{
  "num_hidden_layers": 8,
  "hidden_act": "clamped_swiglu",
  "positions": "rope",
  "final_lr_fraction": 0.05,
  "batch_tokens": 131072
}
Below are experts of layer 4 (counted from 0) of a mixture-of-experts language model. Rows are named gate (a neuron's input weights, with its number), up (a neuron's input weights, with its number), down (a neuron's output weights, with its number) and show model dimensions 256-383. Each number is 200 + 40 x the weight over its row's rms, rounded and kept within 0 to 999.
Before each expert's rows: a language model's description of what the expert responds to; "comes after" lists some tokens at least twice as common just before its tokens as in all text. This comes from a sample of Wikipedia text that the model never trained on. Tokens count by the router's weight.

# expert 20
Table pipes, section heading markers ==, month names in dates, and taxonomy box fields like Phylum, Domain in species infoboxes.
comes after: "\n", "-", " was", "==", " on", "|"
gate0,190,171,220,189,238,208,245,199,91,210,190,182,149,218,197,202,195,222,157,189,203,180,190,193,185,213,162,270,189,182,171,152,188,212,167,256,208,169,201,227,264,103,152,126,203,254,180,177,144,255,202,182,164,197,150,180,243,217,200,157,171,141,168,233,141,172,163,144,206,288,227,198,158,173,205,238,184,169,183,201,235,212,245,221,158,146,249,193,169,229,172,224,221,151,156,146,135,243,184,223,149,156,176,209,178,203,135,161,203,160,171,207,176,182,168,128,163,147,136,159,200,210,240,195,192,195,180,251
up0,236,209,224,188,219,196,169,282,142,188,153,109,171,179,204,222,261,234,164,178,206,194,198,106,172,205,152,178,141,167,179,155,200,160,178,284,138,205,211,209,149,154,156,75,177,222,115,185,186,179,198,199,206,189,167,211,186,183,112,165,230,211,150,253,196,141,184,162,230,261,158,246,187,131,232,176,232,176,195,152,216,228,233,200,201,159,263,226,181,179,261,223,227,184,203,143,213,203,160,239,207,173,171,249,201,166,184,173,193,147,283,259,196,193,205,157,275,150,166,189,270,181,185,182,193,256,151,285
down0,221,183,191,166,179,232,211,151,228,124,156,198,189,223,198,166,267,178,126,156,154,280,206,165,206,132,201,183,205,209,165,221,186,172,216,138,140,176,151,213,214,262,219,182,126,257,150,172,186,172,197,192,183,128,120,188,217,199,214,151,218,166,149,204,180,207,190,204,240,248,172,187,166,217,92,129,128,259,189,161,175,155,232,257,179,201,219,249,228,202,230,160,263,262,113,171,187,204,227,145,222,212,124,285,151,217,184,195,228,113,208,171,204,231,174,185,159,148,265,239,229,185,279,211,210,242,258,270

# expert 25
The == opening section headings after a blank line, the word in and During/within, and capital initials like A, S, O.
comes after: "\n", " in", " the", " of", " at", ":"
gate0,198,216,236,209,117,166,287,213,176,196,237,242,260,207,109,183,224,178,184,183,225,140,220,218,251,204,201,198,269,223,198,133,223,182,259,206,247,197,110,190,218,191,224,239,151,254,204,194,172,204,187,202,190,210,192,204,170,207,201,224,210,183,188,211,255,164,208,142,162,181,253,290,203,258,211,224,190,141,225,232,199,177,317,200,264,225,235,121,205,145,189,184,190,197,228,272,222,238,221,168,244,180,155,205,151,203,114,165,213,196,197,244,301,219,283,203,142,199,132,217,159,177,270,214,132,171,150,229
up0,241,287,207,230,117,172,182,198,234,232,161,212,243,219,230,187,250,206,190,193,186,122,287,198,180,200,139,228,240,145,240,143,169,216,259,145,227,156,172,163,168,196,279,253,209,188,143,174,185,220,139,134,130,237,174,169,160,194,193,186,162,233,198,196,216,141,148,205,154,180,183,274,258,212,229,252,228,164,198,230,191,156,229,207,201,261,237,166,195,174,197,214,199,176,210,211,295,226,184,128,283,277,203,198,213,185,110,184,212,126,252,183,270,217,225,119,170,116,125,178,215,188,255,155,158,212,185,232
down0,170,200,207,148,172,174,206,236,148,194,149,189,275,219,174,161,184,255,210,200,219,220,138,229,223,204,206,222,121,207,143,159,165,207,233,189,196,195,239,147,151,252,198,210,210,196,245,317,251,177,157,240,220,192,168,198,188,182,274,191,195,185,232,100,216,174,206,175,244,194,200,206,181,211,209,224,227,209,173,250,142,211,210,203,236,137,123,177,183,209,208,246,271,235,153,192,203,150,212,221,239,232,177,174,216,242,166,133,109,211,207,236,171,221,174,211,246,174,207,226,220,137,229,208,155,222,136,140

# expert 29
Sports context words such as record, season, won, ordinals like sixth, player positions DF/MF and country codes AUS, FRA.
comes after: " |", " the", " in", " first", "|", " a"
gate0,216,226,208,181,175,166,288,142,225,180,177,218,202,200,255,278,122,256,231,145,198,193,197,176,201,208,192,170,109,175,221,226,138,191,191,168,158,247,274,256,175,148,189,261,182,198,173,227,216,177,190,133,153,247,128,209,198,210,163,207,177,143,230,175,159,152,236,187,163,260,204,157,203,205,144,158,224,142,159,95,207,240,165,186,251,171,253,159,285,220,200,94,222,182,221,271,181,215,185,224,250,207,257,231,171,237,138,168,244,252,169,241,228,179,136,175,197,135,210,182,202,189,135,191,236,175,233,167
up0,206,258,207,219,197,195,240,145,143,214,227,240,136,228,153,181,120,249,202,193,207,272,171,161,182,216,231,273,129,252,224,218,122,168,134,203,195,194,322,198,198,153,163,209,192,199,167,209,196,152,240,173,210,226,191,209,213,179,218,174,129,221,212,224,198,94,239,210,143,264,188,255,223,179,271,182,224,195,237,119,229,147,187,170,316,137,190,236,254,281,199,122,187,238,221,217,218,230,90,194,264,204,331,226,179,225,207,213,287,230,177,213,205,182,235,152,213,185,188,155,188,178,101,254,222,179,182,223
down0,194,159,249,215,191,243,246,145,257,189,222,202,247,210,189,144,252,173,158,184,233,215,250,257,182,203,227,220,188,195,233,172,216,221,208,238,142,223,164,191,237,211,170,186,214,220,191,259,232,243,169,151,215,192,214,253,170,252,230,191,213,205,246,287,250,199,152,187,170,184,252,168,162,211,220,191,181,214,209,183,126,217,185,201,278,115,272,223,187,194,276,189,72,141,158,206,209,201,144,254,230,166,211,138,154,208,153,208,247,168,196,236,190,189,224,235,228,223,160,207,240,191,217,200,261,162,221,186

# expert 12
Country and nationality words after in, the or a comma, such as States, York, German, British, Hungarian, plus some capitalized table names.
comes after: ",", " in", " the", " United", " of", " New"
gate0,191,191,234,170,209,131,228,158,207,137,204,164,285,280,157,237,169,193,230,111,187,175,147,191,158,190,147,147,194,148,226,202,214,188,205,227,206,225,245,224,276,194,245,210,214,187,224,204,190,217,202,211,283,212,257,231,210,218,212,209,221,217,177,241,170,199,219,203,201,150,226,208,237,197,175,188,161,165,191,157,156,229,179,196,260,222,172,240,190,193,259,200,202,183,208,183,186,205,159,178,175,183,235,173,149,208,166,197,241,253,216,238,178,250,237,154,206,225,183,110,209,265,322,250,189,251,253,221
up0,81,185,211,173,249,144,160,192,198,154,122,183,204,226,178,226,173,210,223,192,204,154,175,152,209,203,173,184,203,179,240,223,190,183,161,212,228,176,189,155,245,276,220,188,265,160,203,153,167,169,222,230,215,240,239,243,138,241,235,184,171,258,175,175,209,270,282,221,191,237,232,180,256,197,178,226,213,144,193,213,207,177,267,182,168,221,257,177,223,254,249,208,157,188,198,206,242,222,207,216,258,153,187,202,183,197,193,204,219,206,249,154,129,154,216,213,128,215,165,244,166,220,261,274,215,205,251,157
down0,196,161,200,210,192,205,211,253,156,229,183,218,158,255,276,257,167,188,266,160,98,179,215,209,164,164,266,255,172,219,170,228,188,150,279,220,179,198,203,155,210,295,102,162,196,281,218,229,143,274,150,150,140,267,194,234,263,244,197,201,186,120,165,221,196,189,187,202,189,134,204,266,225,199,224,216,206,195,264,279,172,243,190,147,194,221,176,204,256,167,175,199,168,206,171,226,221,180,170,185,266,207,168,220,214,123,105,201,190,120,211,236,234,199,234,240,269,203,173,194,166,206,125,240,222,177,244,218

# expert 0
First digit of numbers like years, table ranks and stats (2011, 16, 27), plus subject pronouns he, she, they and verbs go, went.
comes after: " ", "–", " (", " where", " that", "/"
gate0,221,160,191,150,116,191,193,195,145,198,129,254,264,221,169,178,211,243,211,282,166,129,209,202,204,171,232,217,191,122,225,230,226,224,227,261,235,213,204,193,200,179,209,179,201,267,144,173,222,241,238,211,220,229,157,229,189,243,206,253,223,198,237,206,147,242,225,157,212,165,224,237,231,137,259,140,274,170,198,166,200,119,237,177,194,245,221,253,221,230,194,183,153,280,219,242,152,161,156,196,262,216,184,281,209,212,195,247,230,146,154,131,185,287,203,235,227,231,166,199,226,176,196,235,166,204,186,90
up0,216,174,133,193,138,207,202,171,126,162,154,281,248,256,223,197,188,211,207,224,152,194,205,150,146,222,169,141,242,149,202,191,164,187,227,239,253,179,148,190,219,214,203,212,241,226,181,188,161,223,233,173,240,218,178,193,210,246,231,191,232,177,291,210,118,231,195,216,219,145,213,236,187,154,239,203,259,175,180,141,249,142,252,196,169,194,151,223,167,267,163,125,126,261,184,199,163,212,207,228,294,240,218,236,153,278,143,267,222,153,148,198,169,192,153,161,231,242,179,194,179,177,179,212,197,234,170,95
down0,185,118,193,192,183,137,199,230,165,204,108,182,189,220,185,188,162,203,237,125,256,231,177,143,200,181,205,236,188,226,214,171,209,181,229,203,234,185,168,183,160,222,221,211,134,240,251,209,192,172,214,191,229,210,159,195,114,242,128,155,187,196,254,223,213,208,215,216,210,223,190,194,204,246,223,189,207,209,271,190,172,198,244,255,237,239,254,187,212,276,226,137,205,203,151,201,146,140,213,226,178,183,233,206,184,136,207,190,193,192,138,241,247,174,168,161,198,181,186,226,143,238,198,224,251,157,222,153

# expert 24
Later digits inside multi-digit numbers such as densities, scores, times, and reference numbers, e.g. 142.3, 555, 2:29.55, 73'.
comes after: " ", "1", "2", "3", "4", "."
gate0,217,270,253,175,193,212,278,210,228,230,203,149,198,197,272,227,221,222,206,250,213,175,282,192,278,270,218,189,185,190,235,226,152,266,238,184,170,214,239,209,232,132,184,148,175,281,250,227,191,210,200,229,242,177,256,166,154,249,224,194,186,123,204,248,199,269,186,203,182,178,208,183,221,158,170,252,155,219,181,167,245,164,162,181,233,180,205,244,191,222,254,177,236,180,260,194,222,127,184,201,160,196,261,204,175,237,221,196,146,115,244,176,178,209,232,226,248,219,197,230,222,196,261,189,284,224,239,191
up0,232,267,227,151,228,178,275,204,251,268,158,217,208,176,264,233,222,204,205,260,251,182,196,222,208,237,250,218,190,231,241,234,182,205,241,249,223,240,245,235,171,234,213,226,141,231,276,179,208,184,223,218,206,163,194,134,208,231,214,185,170,110,196,255,155,231,223,222,229,194,226,200,191,119,193,191,145,270,180,203,198,176,139,193,186,171,183,161,250,250,240,222,244,180,273,172,281,145,120,230,157,208,222,148,177,208,185,201,208,130,292,117,165,210,217,212,211,215,122,231,183,248,206,285,252,210,245,132
down0,183,173,249,189,216,161,196,164,274,205,201,225,178,170,155,253,192,268,156,221,222,191,274,270,205,231,240,177,171,261,245,155,212,179,192,168,244,237,207,180,209,155,177,272,276,196,290,224,178,139,246,212,151,201,214,237,245,174,201,210,197,147,190,226,170,107,229,206,263,179,199,149,185,200,229,188,269,212,213,272,237,216,185,252,218,157,194,128,216,194,245,123,218,246,216,187,224,252,211,192,212,254,186,188,235,167,241,231,195,259,189,188,250,208,134,208,215,210,184,231,233,206,214,203,235,123,217,170